python train.py --n_layer=13 --d_model=320 --n_experts=16 --experts_per_token=4 --d_expert=192 --d_shared_expert=0 --activation="geglu" --moe_layers=[0, 1, 2, 3, 4, 5, 6, 7, 8, 9, 10, 11, 12] --router_score="softmax" --normalize_top_k=false --routed_scale=1.0 --balance_loss=0.00621 --balance_bias=false --init_std_router=0.0186 --lr_router=0.000986 --vocab_size=16384 --norm="rmsnorm" --norm_eps=1e-05 --tie_embeddings=true --optimizer="adamw" --lr=0.0011 --beta1=0.95 --beta2=0.99 --grad_clip=0.5 --batch_tokens=32768 --seq_len=1024 --train_tokens=288200000 --steps=8796 --dataset="wikipedia_en"
Below are experts of layer 10 (counted from 0) of a mixture-of-experts language model. Rows are named gate (a neuron's input weights, with its number), up (a neuron's input weights, with its number) and show model dimensions 0-159. Each number is 128 + 32 x the weight over its row's rms, rounded and kept within 0 to 255. Numbers have three digits each.
Before each expert's rows: "mostly gets" lists some tokens that are sent to it at least half of the time. This comes from a sample of Wikipedia text that the model never trained on.

# expert 7
mostly gets: " is", " were", " has", " was", " are", " be"
gate0:144145036133141129124135110103109157044141152124116137083144109127147122148161148093124093090120104150117077092120119166198145087125166137145129110139112116087127077090149100129091123094075133149151080103185125092121173096159121211119080147097126146096119128108135094110148077124161162068150059134094075072180061165107177158123104060093160163167116147089154163141152158114155170141176174191120087170125135141150103115188133177202148081149149143165109144158132149142107183139126089
up0:079118138174077127162079080091163132174100085162145118170139115124118101123140126087138171131162159137082081120153131124178086131100122151138102149142157105114103205169179178170162178145144101117123145146146144106030111086163168107191121073108103167167172129157092180130074099126135028118101131154144140090121186137116124129111100121174125118206154146132085116108073103178072143119122148059130150114105085131122058115112146123146196107121073136089132123108150164143154053105128132
gate1:087118203154106134123128114191134138158136091133113130104126149108058086157167088127147110154088128029147087152136124107098165102101153183165105097117136087124119138148116160152131096081113162111166157139154171106054152142078096070146134101122161116150134108115153179147168164140162143127192135135076153080171144143116074049112116183185131167111129167134145088117169092152116092124083138127105087116075186110118136118159147134068143168134154120124150146121097181131133142161123118
up1:139045146086147125103091152102192126172149092173113160114104108088129148077180151098124093146101108205165118227104157100122150128109105144168108104116164104164113125146083118181094137114130161122088055122158119114132175135117123083131135126119108135111122150125110150121152155175196071083111112112135161150202061156129080128147171129145088197121088036069147139172127172099090167165124129151129132158166112118163144121148163144154151124133193142121080114159075144141129123095167081
gate2:134100135192075109170107167109138165081067099125129155134134095151059157159171127135073152115159143101106162112105126163122135159118122128082131156149174075101169117091148113096124164130138141112119165125125147131068109149132126150100117159114123096119159142165130135112157108118128168163093126069075115111168096142148158137148110128170142119148089109173156175151164105133168105142150091134152134121173066109119093122088113139090149081084119156149100090158104129095142141114126152
up2:176099066067122159062148111184117155130159138152097168116083103176096136162163128168186088128153135131143126087126203065146093128196136123171184103068152129174111132105066112139142104120158120114140147135137141122165146095151140069105151118153153130139160103159163098124114108102080122045153140126085132209131134051060181157142143088084114110180095144089114160160154066162123185130086109085135107095114063144112133113127159153154082175180173170168139138145111215103101118160117140
gate3:118103066156149162126111062145100153113172115107112126154117149104140150176129052128080114089116160142143150118145195140124118132076064099140110071130077156102130201076155144147175117145110097142102159198136110137108201150136105162135096133124118139085085076141137114113076117140114095136173178122103141132122156113153173099107145155156156057167107087120138137111073163150140160186138136145122137155122138091143124149078160125147074150106154095133142156158097132138074196132173112
up3:084099093130115148147183143195115123106116098174141098113083149158044112106156084097135109106109143085194118047116143123146148158132126152114105109162135179111089146158171121126100087124095050105149173131114138158082163156096138138133143134065099105055128112099075193111112053120104090126137127112104233152132200146083152113143117116131149130133077149153106110130117209151167123122143127096138115121140090146151114144119068147152103158145144146164156144149121087125150141121151125
gate4:153159174154140128149135091123202130096157117151125112170111165109090095090129132127138159144142127068150141107142087096146221181177137120137158118123099124129143109110121041129147151164096149127161160165147076143112142118164147122181135088147116145148157128173095138140062137130142142125147098076090118106099123166136116120138158130101114139140139159098101198158093142092152094118008128112141149144174100158104154161123121152150167085178107129139059168121149113150172169114107142
up4:064085131174126124106090169175119106190086131094124127161105110145131066153108122119103148121136042159075094168182128119086118127075122153070090182157142111151084117104132148125137192098204109117132078053143127076066100120139104166091157151098137158094081109156141205152119120112128130173086142156145090071159149073134142099120103112127135165159097095147122120097140152087088150139173161151111147087129181140120096099172189129122103130150162153098124100127111062132131068129155078
gate5:095168102133169099114149147145182149148133069083094127135168186096165120116114125098130133113133186078158176131151205155110142071152163142147132147116154132127177054151149184081119119077147073164088134147152131146141144098123124149106130142171182092141131088160081121126147135103176118128148120166107127106150123131115124142173083100128136174156125124098093102176123072143143066091125158103129178193099135143165116113102105127117170126082047119152101124153123107097146133167137140
up5:180110140122100145124105122129132109172103119164140111164189124104126093122119110131102150175113094148113085128126122208171171145177107128137135114139107192130142255082101196081115167125171118178155106135112179195150080187146213137140150133117160124103094083094145093124129172114145156145135145124143099126084125107173122115136100108156116120154121137127146082100138086094129057128112113163132136177087122064151158093087128111160175170109182086179154154124105125127073150109100155
gate6:155120160097077123157097135138123166140116113101117133072165138114154129182124201118117109120212126150105116196102146166164149072151109128168130136170161089156098133147107138193135140113169112141151134145096171128081078094069083193088097089151127122144096097157105102156127140121099130128114186139133183126115178171134144073114172083167159127129103102102112120129163167123102094130159155095116129090045100106098127189155146183040110112140075101100165115138125150091087153130158180
up6:099173145091104163150195119107131131151073100087180107138144089106164193185119109175110179075101128140174131111151167144122122143110076141111122071157145158160161097106169131169136100122134163148136136087123073120062067117193119186106080081132097093069114110122134106145118119134201179114106139111150092126070099134186148184142183076071106130129147126076138123099061186104072125166148085146140132094132129098156151164140083127118166151160126100097155097070131091144132104167148128
gate7:106169128168134194132146155144078142119111090107065160083077114119089148129225187110201114094113135177140143110140111170182130109172107160085154120121128104103112114099139119101133139137156126126132101096097079098113106119111163120108091163132146179108152144126073110079087108083086125140075106165118149126160178144120170105091102081110130131073113153121084169137100108109093175130109139095091135147155161172112102115118156126157138147111127142118125168180147180096109102182112095
up7:151130130130092116177199146059106117097121096159191098177114170126114143084163109155046137167176099155092106161110111100131186156124148144125114088177162112136151102127133110128088130125103129188115179183159135189107113140117109103148112115136101125115125132129151119179189171127182112112237134126124141123147134140132104130113198166124152128170170136145119107093156163097159128113130117138175100119122077112112051126132130084176076143111149099142108139123139091160152150092144139
gate8:149098097142181095114098048170072167111114120108124158145099163149148132164107119149102106085049159086110168135139107138151125051119129097136116143156160156145141183112070142160149127141131097119122050055038118126178130082099117135120176153119155102164149151155105156077156121128085087130114087101149132072153090080157096057122148106098171138126113211175120068129097123162069177121132130122146091133124093164163114147100146099119148171195118135163131166136135169158113104104136197
up8:160077119115125066109134102083091170073145132109147154139128144099113121137076113126141201093088201112088113199177099201116100019110176090141085082122152153129092149078113148134107129122082144122074096155105117120133115091141100163123112160125151034181118132101100096100130156133129076117082134119151132067142089095124134155111170116167148167118112129149111189138085072143116127126186155143127131146129138151149133132106103139047146147117080138084133164096134141145122153103102123
gate9:127065163117097123195110136135119165071074142140144135131115157118110150125158096157085056138053133130080177124164094111115147142137179149144100109146126128148103177138039053150125139201129112120161199109081139113079129131124135102102128174127150092068107166105127159087205120079074108104126163204134109128154145180135192184120117141131145136139130164169103067089171165142137153114116167200144117139109091117093113135123110133138151098162172155134165038110170142129159181192195209
up9:098210135118101137093195099189172104089108117140101086152134199107162130162101118110106147176111113143104099079144165150132111147184124150161115111126176068165143143110170112149122155100162172088148141166117173149177123123098106058069194174086135137115158121153172170119173122149109109166118100169112101117165130146144128168149094134116097053140109090112159079190159097072151094193079093112130121072109130115095122101162156097085098150167118147181143119207100158118145078094097164
gate10:041140141075132167141159170119146145101158143143161094168135081113084109168118080114138112149170086115146166116170127105097100169145078143114100120153219135142112153124182136160124203126092079137156155138075115137093134102143055125132102104161148121058176124073134162118094157094111135076143187101123101117146144156102137099173136114168096158129151094148140078146165153096142158152132162119168126095076076114122140078084092130118152129125159154134179130111129161163190159095119119
up10:148138132131123132167138180114116144081123124073140130123104087108101119144155063136169123133123155105131073145101146074099123154095128086056072106140139095143089095085103063163156147099102113170140059159119073067110128089116122120189093111110134122134110110124184134161102136197125127085112151206151087123109121131155153131099155114144059154188119107164167111099109062126158171178138176146146131123162164149155102080132147147130128096096176153156163085145180181123162117106119107
gate11:181115162172128143134135106060107145080091161115156123093140037165130159119092144181136158109116156100151124133105106192136056102147076119164184155103094116117064154110139117082108122148150156120124111103106162098135084102155138181102105154097119160075120115143166131117074160173091161170130165127182086123107119090147129098143109188149099194123145070088151139141128162134186108100108122108165106157130119144132136166102149120075116104114158083141150110173151125058122179161139135
up11:135142090165154127107100116213143118114099108126113185117128141150179146104119165109132134114093132132155082114091131109129078085174148129144104158102098133115143148136162107073153089169087157117089173059088107135181159154101123188102118122145175126138125152154146118096129115125135200147066077124096156144152146106096198144090176088118156071049123125158105125096136144151121131098072154134117140135133118134145080127068127150129101094097105165076083165135039117095101130089146128
gate12:168129130187105091136132194065151183153092126146126128183112088130154084156058154110126126136167112117090107138224133134083136099156136094081134146073146110063191073101166193125191155080108166128137156128150144100135066133125076131120175138091066171087065102113135116158127146107086178136151142094150128119128131149091046149122110107083091115161090091195067125133160088096142151170130131160182090161174072152124107122148150126096165169119154119129122200132196123116110108131113110
up12:142118074139131167156156073151099159117105135117158148127121115156066159176099130142077150094102142089114159135147118121190169087159107113136166153063128157046121154151139127172140143184119157062174151128151125168172110165137130125165067143166151124122151118170130100120211079079091164093112099103123184135035079114152111163047121177084181122151190145137131150068148100115082087157113136125150117180112101130157156126118108119114103131132131098142165160156088187166129134154126100
gate13:093097111123178076111176108148136142116114089112128142155167103112085130101186111171127129159142070091099163132133109126100117120100167117129147122050114070092099141088063122143100165114159095089107129189120164213120127154144111119128181228103141113122131054181153161106131135050143087121177129140107096120104107113123133096182095117119110090122144102088176068136132107183168174085087107172126125151149157212112132124086121143102100129145188149136113145110104145112133113125124135
up13:128119140094121147109113114148052177138102137185112127136173100136125176161152089153091115148122132094128157143097162134126134161073148127159122115120107101121137117155129109090059196133141083160150130159130145178170155194141106151132155200101073174101107030121089111088093097130154083122137162085128057111111107160082113069181114162087077165117106129072131147144152161208170054098147100168101113129100110146133111154148114096088133161073172119125134108090104157070137112116147130
gate14:157102110081097173082098174145136120163161117151161141172187121146113159123100149128089153138159124097090173133110091154169100149089062135195161115177167120097084117084108120119120161076169090128088051174149121143105094161163127091101135131164116157114111207096122072105088149096124087131069109111188160157150176040135126112087092174082122108139144168181086141159093095052147175122126091130135098141097106171141103115105145167138076135101072113148102138136093156107121136125124142
up14:161137088166139063089142071146147108135165176092165115159121085162157184134108114157124059127151182125056114149116196161078133137149183138110138153099116115128166154127137102109149118134086128135155105113136173094179123117138130136137116125157168119130179121153193179118205080142091105082182132099121106112113069146146181147127106105107110098113070128112151106151137163184172129160114118135169119073131148166081099125112142140123122114118178142126176085144099170083118073169103095
gate15:161115081127118137086131171117131182155085129136111077111138134152098132178131136101159137081114151122100155082082143205119124101076111136086152120076139169170132103104117141118126185175079129090162203087136089128204096124126119175091187116165123146169123152077116101091170115146108165108160085105124107080091099074109120114133099118116154110069197092128121172134056152147146169129146106171072124159131097153110194170179113136129128040129164192136112170129115090146120143093169179
up15:154130147164161152140115118132104122105197145122118134106147101162159132150100173081131133141122178143142136099112107101055139096126187154130176136110079104124155118110154140179119148110115096087162137108102175113117162103139098175144138168138139110113145118108102164166113123115145104152134121129151120056168117165182097075086064137103118087118100146167116098187180127094146110151084212186108076129183131157121192082068113152093134115086123214195114106089123160114160127143169128
gate16:152107128136162131142165172120162117097113131112107089157205147100129102099121088110160134112127121090144140121133080051071096133128010137138103077138109093118109116145126123126106103133221133171145171119114087146136150066146100043151090166153081141095129077140161178139101092124174141084170072105105085106161180176135122133146103120154063114145111140144108116084149079129152126118114075136123138119166116132107124150166070144144154111131107080129117070119078106109191145129084113
up16:140125142101117190164123163147152118129076185100112135188127161068094075114105106125138123076169142118107147134129120128181169121123037153143081115116117124092088129145173178114196073083173142150153173159106102129164154076139124128154097115165125147073111117118143186129123084149106110142142145114102138190098160126124109087216194123182073130142170213168172151081167132137131107119145123097107115115102117130149118089144072102123098081136112109063116095105065079113133138155163094
gate17:170119109082179178138168061119106116170114129091123126129156178086101186092144140158201185128110159141098177083139067112158130141121144182114171153101105168139154132117149141105101090164109100129170123100140135155161145126094095174087115145161080079074124080085142148164117103137091186107137170109100122074117114135070138116150109100121176143140126154097113120132192121095192124082153126179136079152117050149147100093160055160103166146136120199143089167078151136148131071126120078
up17:128154102135119145180063133129070120095098187146129176137151107045130154171101075103167140133151170088153170054096081108165151121106156151095129122119177168107092156096138126116122128145124067151116175139149176074202102149122137180085150165157109129086164137120153155115146127123090199103197121111202122113140148097166205088120160128157136099079104172139192094118194089141130161107149161167125139139157129164191125122168069122136081132162107128145102108095070154128142081130133120
gate18:155122100161088122084099132161097146135128101130148181131077100137133120081120092118094139131164143095133116114151159070116074169130131091117105187073141073124113105152145145180186112148118158157199151125087106153195136143144102154132130147196136160159140124104115097110124112127143118173129171174115175085104137093102090130126121155137128119092116096100054117191142140178103090160100115113124202115139091150111122139143114070080178132229153173088127134084135130112116069165164116
up18:139153087104131161124136144130114063133085103163151148157114129131105096100141068122133131104136185088155183175095149145133128180136139096131143178098179144133126103161154134073158170086131155151157130135105135140173089156127108154119074130159103137104115149076137131144113100138143104117177159106117115076149123141075060142159085065155135121109106209066116169145139173080125109111079127133188108145117135150122146159136149088040146078153177149124134159088118079129142115119146107
gate19:167101130140219145187190136154182103150104134126123128162083081162072089118181132173139168164092137096061100143149121126185099113131099155102090172110127168086197080178115107076149118142160084126125048139135124235173088142145106086150163150086161106131123151122122132116100185133095114139135071185103095160177181106143084150132113156135147114201088131160121117163142134112094133113133111141160120170149152118101094143179124158085116177171089130097104162134127129163156120141107135
up19:170142090158143164132138101077108144141156140144146132167126114126107096162141135155091099170102134132051129134145155147183172114121114123080178185143179119168188096147096137120165166104142080186102069094120190150140052117149110106135122124065192147106109141151140140134098161078109105148170143143092091119196106094180087102137144099186175154187096112144154072151127181144088110130165120095118135177100109158110067119146098101108085161182143120063125128119109167155134178120138185
gate20:201108082121170128081096129134141125128199157155061189118172175147139169056109144163126146129113103110120100168094114112090121153154107124129134159102113144054105063091133095096138129157151107154165107138139116170169140095102174138086122105131124137091111169173158181137092141098151132148164121087074136184090159094119153136159141110185068134085123145108154152141140126186106093090120079130099117116096143066111150130130157082146118166124132081115096151115152149105087151131070140
up20:038161120155175160078148090100094130135106166101127069147138099166133141130167172047148167127122128163146102116153133133132130150077133167146085115178109160099124115142090147185070125094113185112115192075156140123129084111134131101125196155152164112108104122080137148092147098146117117125164145180140101066131119081136149130145122125068228109153072101178087158174177160085202196219096125182116146113122146145108097099150121114094167158145125168121113166155102099104157129139124120
gate21:124063153174118102142113151124106141137164106125138167118124149187117156125126174094125108192111103111164144118147139119175130117190142112153148111110100124061157115092169147104177203101126117136120134130089124142103056143119169088084104096199131177164138123127155124158102134142067116134059123152126122184112153028119102135120097085148168081115123122163121125105081054074121108153076160160139087120109084134101101103187174072100146098050112128091139157115167178104100121118085156
up21:111097117164169174135060140205178124143054131085073155133200171150124115137075169141110145107146119127048096115078148118092160117166120130156159159162100170131121150179087078123186140078131103117178146077186157108155152178074135159141102131145151106127121112200194127095151177150165114112124134129116124156164177128127129094128158167169143151108164190140231133138088118189163060092109135101147172155128182148121114162099142175148153160121139065196179109125131139129162136153188144
gate22:080064161169181116089128120147102092060120141090121122100144055114119158130103177166117142122075105146158162183167143171112117110129139180168104116200114112122120109130127108148109071195097119168083123149119141142149125167113085107103133176072099123154113079147116180176145116124115118125098120109143107110154088169133148087145211119141095128135033108119170141086194111106192127104168101158105091177149159166117135094089101084057131083105121055055136129164094166157130131165097140
up22:039062148128168101090062131164099194116125090147131109177163133107157127128140161120153085115133016117157150111119114121078145197123075081128127153163067141145172122115052099129169153173067144094119117130138121106130163133162112116098144112138155126088142153112175108120165155159135175094062075088135176101110157120125128131090099138183154100107136152092126116161144158133108145045058120121095093110150181125157184144125131147111116131117138094154126135113113173183079118124088188
gate23:148167141134166104132088069187091154109140139113070146108089198152194127161128148130138103141135099148040130165129172145085125153141113125110135080151104152154157120109066155141113165130094067096093132114095100079187145157078101108154069188139141181141162111099181060112100167157132135173109147156130176180114120106173093133107141131066092137171138125139163111096102193082117188078152152115128178188122137091122093123119102102163078177127155164115136110094175157103117137131101113
up23:154161163138132114130125176136144083099135117135100155083094136158097120149119172105149120103098124136161157183129107123099160079102158100201124136120149087167153143105116165145151094122104034127154107127136101119087128143192104112201103127058094079176100141104144097073135146125166103109099108142177099076109100166117107138124140119151156154109134108143077175131132113074152156103094138163178159125156155146113104172138090122116078144107170130173136128129214137212164107121059138
gate24:168130142164154158116107136163152100220180104055141122120148131114135148129089105119126106110109185140145123215162148096151161116152136173116104106201140173147105059087129145111087123040137099106151127140106169139139123137153137098157106135155129108128130153172117110134047148154143095114132114151115098107099166102160094102127114081134088127187073130146177174118141138131108125151120101088124140086093168098123124112140060173086138199134133123111131083162152121109154117177123063
up24:188149124120095136126132103107146109172147110191146119127159114116137142153134149123105159175148087122131092099177111133123127179137150152170177121145137149099130142130108145174044146132151175103125073096141135126141120086161147097137137121052096149155181169164124125122112131148153086134147068104142084106114158130143082095109127087094118150184059130084042146098115116134066121165142082066169133133103141122173148089194120096180115158131125097099112161151090147092151115111168093
gate25:139108103114158091098160168131148102083142133108164132165108085118140133101129116166113184083147207161097142155141121125224091150098150147126146192124181150090112162162144117129141095184094105180122100126103137133114028127092137118128099099138186134129142085117103118156141077118090183126101124074123179214141133064165158169146142097125138152129173157124170111078136146080077152152184138197114127156148133119114094185108179099111158112116130136117103166114115167151090075147140104
up25:127097130110144093086086080132162101108102161125137139077052154109159126199084178108055108152107135149126150143112137115112166124097138112122115151091138104186105137130127163137165135127103077121160093127141162110107091148129180165161165141121145162160145116118166152156160167137181191121107134138170088117122162144162151083074158134146104188142201093101148143065126206121079153117133146119196148120100149138130124162133135110159054101166127127137133163125155061128115105120059160
gate26:081074114088143157101143127114196109135120122144147137128128187117094116180140153134174129096115175081142117124061109091112174107048122109170176097134152125086101117124226139092084169160154172117155117084121143160147127132115061131152120112112093124104172150128135099183150059122158108122094140147141124140194147113118134144120119099159193104146088112055136127147082175138162117127112161109134083081156113093137114105128112177064169097101125153153140114105145125134161055111116144
up26:055107098155120119093127082117130176090107174132160128167119124166099106139118118133120155187099087056114115167164184088146113114156134130115095096107113151126162121151128129195073150136102145193137107141156122134110087164150121095135175158113166159127135095143133074117149127099087134149151106134087139123114139106166147130109157155156091101076117120067116145139139132126180090118115156182040100121123092108133195167148080117143099111180166083083133127118133137140048105142053124
gate27:095145148104175117133102126139086124166093119073132127119059155123125124116187183083145157189136147149128113120135163115144127116086098065155161135116155114079112140089165174139136154147155198095109143099110112114103103105156152146077088104145131127130196127111089090066171139120121100149085167118137198133119174129117129157110095141070166144174093066170089184110169147106154164124102093178122134106115143167116065080068126091198169157096102177159055127159169118169112079123142111
up27:150189121078101149127067098151043104132144164058114135131140160152153135086172147113125099093169121125113154073101147102104172131135136098148128178146136148084140191149171128129161140148106136085160133133155145102047112099123166176109078055182155152117130146117113130129174166082106189075121162098096183184129149048103171119124105188137115209148168185116098156136159105131121102094087121122155140125126113130141159129090134147096153157088185125198067102105165188114131113174098153
gate28:135166154135126122109187191107179098146107162150134161123113147143217144172166121085099116155116090177154101091164169180100142173103092157156155130134117125101080064115152106173120119144141103151112077057126109083079178125160187167148179143113140158095122172134174128092075147122145131195138150154163094115154174117165088075132157125120146146112121099125109159122112187064075112157104113084142126108148155149074107115106168128139074121142043137104152125218167072177141138051130125
up28:072153124120171098122120069154174088131136121159127123167117150118136089137130145145154187215044143093124105159139127150153127166111164149085121066114116135139124172121142106148089129119168145142091100118100091095066139118110087148136169152121126139135133169053131117113151130133178128125106089228114137113124103142134161159155152119113112065116156175106137117149135099183111128107142185124149119084119144170157121097193130111140092128131117113069142126130097090157180145110173085
gate29:112124068176160122195077102156158109130147111176148135092160224149070131184096154115182162096185131111180188091090101127113130107100125103146127113124137149118113123119179162127093135085115085154154117102070164137112145151163121128053070101162110118061153122106106141116099152195130142106095090161124152134150167098120124080135063139123114166154127155082174100158105168136095099145101149129118139127137163114118140158124148165155112129152215130103171114135143096145205121099107126
up29:103108171128100152097158099152128141149222127100148167150174119064205115110099100112118111156161101149134122204137148159128150180071135137159148131137142116133092180149100083114113121121108046159152093138178118065155085117062179115127124114197146131153162176137198083138173158151177076131181131146139097119104125134116173104103145155140168092090090144146115105193105139105094221132124117127177225115116208122152119191135160166157121159088079081112119072077110124130131113105107111
gate30:072089101080150154090060087148153129142144074156131155118081133111079108124182115086138092141134143143164163159103141082124165169153213149103164154130117179096145140112131115101107118066097145137120152123113167129100171111100095098096129133094183111162085103183127176166099034107153162110115081036109147087132189157126152103089132121115088110114126087152182152182141128099105090054147120137142058114100080092091138140126180114086107112169139097160126158088107170088145104156114157
up30:111097142143116198149103040165148087155081129105126127126078147112103106168116085108125135073133126153184141110116127095084132141157145088113174083155113115126115106133114103114125111171103128107088138103139153152090149117060114172095118133097187117153120081201185090131153094122134171136109125142161160094099086108123183143103140152158156089173106056117145170161100135087113111142125120104136145111159108100124151213146146167150141096156091129138165107158182148084101115147137181
gate31:126192116152144118094153132182099150091140125054127078078100093122092203118097138079113129085111179108129125142064067103078127145114102117130162180178184164155120186083112116225179140151127104178142175130119163079107175104154187157113106181092179060168128144183075131098170093099134107099140194153115124090133088171131153112136161099137133077164142088113165080062093096194154110133105132155065141101150126072148198180112125132134154160156104105131149175167180139118098170134153142
up31:103140115161157141102178090114106148113202138092110087140084074189062165128083131081161082159106158173135060187152053074116085141138158090175132173132138159094133137081139134160111133119120126126085084074147204120093179173128119141104127063149124139132111131126118163075137118177096105098077113137113090103122113167148084106122149151116110101186140077076107158115090118114175133132150111154104136106160162125103182132084076171171104099115152183089086153150134181172105165159081092
gate32:103176090159118134159106131062131137146138163063160108112129158164113140097102119182089105170086127101135125131162089072100113074101094190095134104101123131082177061102106143102135176120170140127187148100138181110165121135076058161143096141061136151122100147151124139145148152050049132086112147152114162127168141054134143132152157130149108142154147143105154105101143073159132120034114169151101170161141159142106110096192161126159094149145106086124131179163070122142093124123134117
up32:069162092179121133146133129085123130122139114112124177035124146086115136129034055125147158148113117105195194126105125068117154108123140125050122102129129179058126140131130077159124153144123149167132154136116136118148134157084098190135125164132102143119109159116109210122117121130092130114089123154135129109151117087094146103161115123176112188109143174082164108107132066168107115100164162164062094117127112132154158132192114184101106121149159057123151170175104128125110148168114123
gate33:121093132157177140126097156182171146114097119121109215071081153149121152138100132121145135148124108160149144156156091121088141073134163109133181144101149139064128067100142115098157137086068113140063144180093139122101157119185149131130163143123133077155110151070086156114207109145155098064130069148115143109124158136145126159142127143170070105147150164087144119112149119103112069047154133149068071095120075140109143097094102140170106128164053160112125115138118152126126107135077129
up33:158133086124183112085157101107121156108207124142117092143127121144071085147126087142113144105128117047105125142111143104110151094146065066170113145130118123142178182162067154167131108140161120128171138126130112139129187117131130131112134134138173119132129063160161136097069151100159094112127116101125104083087122167094113078167160178093117159118137111134132134201163137116157125105099082072124102092111099130130148167172133080100128101168099074078052136181105087114154139153140150
gate34:123112088088149108046129096157137106153201115160041122083147094134129160128089145099199118092102188154213143137154094047127115149105152095157164125155123125098180090076155153138091154080121197167089129126126089163121137098155144133092152093154134096131135070145126149111186085158145119156092153090172112160089077133154106165160109118145125111084135105129114151149066141127146137068178144137130164144216174137136147134110112145164145124120116174156087143118160172162129089098099184
up34:158093106097125134190099144155156122142100120146130154152167142083133140139164168154150120136103129122139123118116187181153075121162106110131150132126093105141147088158109141184218176055142123182132122125123110120136077184165129077115102143105083192163075086136203177132120043118106146096150127073157099149088177121120087135156230104136097152127182101155120080103192136142156142187063089081092137106137166098140116165154134173120129210162114122106152140132091149056122096126159141
gate35:182094110132117181102060117149159177189108173141124116152082188143117165174092127150124134160127074129133066198071123098101137142095094146123169059139094160094176163188120121158122115082109114108071122115164131123117126123063138078126146073077164145128131211118106069107118134119109165149158053074107133198099140135128112032127124161043128112113111077130118159131125108087148123135095098124138086134111170139132197096155092166161097101142155099125118146169097101150095124145104114
up35:106165152135120109186138075101102084119130147175129161182138077139128099095144140099147106119131148116185192218113109122120138104183121112097054116161122108111181120133199124108145153080148117153112130152133137117146141170168077040163138072115096109080105148130124172144134175136149129134115153130105160142146214117121104107159157208132054111127134130119117126125122132156114123119135160142095093150096080129141140112189124131109108086107149134088090146165088072194093122148135107
gate36:168068134136128142109151201196101133112094167098105163127138143104114125099097084167071129152134094145057092113099128165138048116202134144131127012080097165146079140127119163102194102136110126094101187080105182157181145124142119062157106116124158126140154161143144127109128120135124107167137080119137060170104125129105108137142189108084086149120165178144152106166183125112197094162137151098191129136165101144116147077072117156190150121168175104093117111129048117144143121110157182
up36:173138075124095052102098155144104189101142148092121162103137163143127161118116108146064088164124137181053101102088125195174111136170133145103128133123199136178118124097155183117218134106091043126106147175103131119122122105139117084136088093125096128183098190168182124121137126100072085164119078130160081165127152073123147145153154142098123164126114126155150139112129159090135122145192148124145071083098119124149167146126105155112085109161217089121145145125092099150106150130144153
gate37:155133094142153139068061115113089141129179162172124147101072161151087160140097156172092117176140106050084115132220101119069070137122132163128124132099078167112153161119086075068096108111169104129126145114097149120130139148196087144158171139108128152119118113099151084069171156107126085151073103161080115103133077156161118163194107139118124139119065126100158185112129204185136090091113099133103105139106133141115101136090123133141102116156107146145044143167098131105124113093080157
up37:145160063139147055105098097102103173140135153126129063095113199122165187171117153107130128165105110129144076083125153100108079105140104134162173123093100162142173155126113105120103103104101116177083160149207056150118112175097157140111141131080146152095098130094116169118066122148117111155187125113122144162134125148162155131134150144084138121113107096094126118078089056153186075119131127127110087148108158117144185155147146156087054076109138112197127131162149126123119091127105161
gate38:162139129245100125184139174084135146120098072097110126165103133157172112142207113051102149146151146154080142147166162120122143146067160127137122110092152125113146069119174142152113138141150168055105108082107127122118145156159068124151204130125160127175173104093135111126113111210105141185117192116122153041133102123143181105135063114129153095119127125184108141085133090070154137087098082118163135121131181057148118117136156069099154171120164135115111131117135113112112101096094075
up38:119153114195093114155127176134140160012062108056124106150072198134132149118149137117097186075121142120112112107115132150133131176117175104125120138135165145133157112093158115082109107171140152102159102125153099120108130148145112134122128142147136134136208114042125143088126093184059122158126185102073182072176114150174166128089099087168096116113105139125116148096118066113171161077162140121206132113123118090103086132125145159079129134107139128120119111162178069177110073139174111
gate39:174082118128196134131136083222135136144094153151128149101134088150147169129103177119159110126106159090133156153191144120152155157196159138098106082061112161126132116148124102131143095143167117094160192135079096138132183126123109109129118146093143060186102087152078156120129116138121117085083064116129153149135156135148184149133125110101123127138120157137154099166143105114162089091114133156100053145117111122143120084145109055136096095137138098119181133186091163149133171159123107
up39:123118115137141124127075165175096089123131127112146149110102122084159144093073159105136191140150125136131179146116123151135069120103135068141123155100090125116141142105065121061085074113154098184095150184129116175140123126137110106096040135113065128166097137066102125157151139193124164129125098129174144139111128105154129108146162137100125124191109148119115110107111118121160225109164155155145083175125075131152196098193113052132120177100170145096114082123104137109171196178159087
gate40:159085127162161127105107170138113080077146098135036127124143101143107132134117175135171143123117090107103118122123100101131136077164105155170104148080190105163133111117080152105132081089149129114133126115142130091149192119136091095162138141117174178066133127085147113132081061099165121113114107147109109136199133185142123109090133134168162088132103181087172172126071111071126148118076099130141173140153144064076161079146109092124124177126131096124096189144053155087189103157138109
up40:130169140098149113144082160109188114196137097115099177163066130080147097115123095089148118133121132157159148110172172144149108148134146137092121118098114078096160074119171119145145166091164152139098072203097163137137098124111113142138152108114065116146108145082099131129113180130149149185158174067107102083052101088081090149125116126107133093130087053174125109138183140169123138093149147091105126131168133139134116141094153104141090154168107201043103129155197172159125126052095097
gate41:099151116117113106131103108113075134099196161117083105114081193119065133091129146105134145097153125088118098093149072122000147108106125087145152097125072124115130155115139136155124124151098099133094133132151089137095159125123165144106150096078144151122149056091132121112143133140123103111149105147074137048129122186171111120119108197113146113106061115133166110126153149143171119151131123168122173120204075145133154169126087148171055101127148135138131152157158191120120168176135204
up41:149097138164116137108052115176121146129112099142110145153179147166120132102129128147094138140205071097059146175143107165209161124172114138073112175138131162121149144162060106086156181066123113056169118114095156163167152164089087085123122094141121129181088195131138064108155173134145129111105101136117135119137086051130114154153113111097087101122156157140135139134108114125168166140101127149113118111097107043067159049183119118142111070139140196103121098135128146125149192155092116
gate42:143137186128109155120108142132124162127139130123138172164122077085109120094145124096176165135115084150139145143174117123089115128144179123103166162179099178123195154095164086185062174113140114154109090135121159113134109140117055059156215174138122119125206130205107117104139144142092138181149110181108178149106105120052149110145139115162104105084141119110121156139134137176129105081123177175167121132155123159108094101092152133155171132155098161117119150087162103107115176138090173
up42:113107071079161120099130138119116089168094143130160128118128097112102160173097129173125163125108148126134131170077138128166142108077095108161203060127172169177099157102161124141125131141117076155162120090109147147136098126113169156166102134141098121078158074142135127138137111148137165125124131104077215180162150109099135172129095085139139135110188149115068156108120148091098138095127164134162045207105092120117098172147212162148176110060144129110180183101135191130093101111112165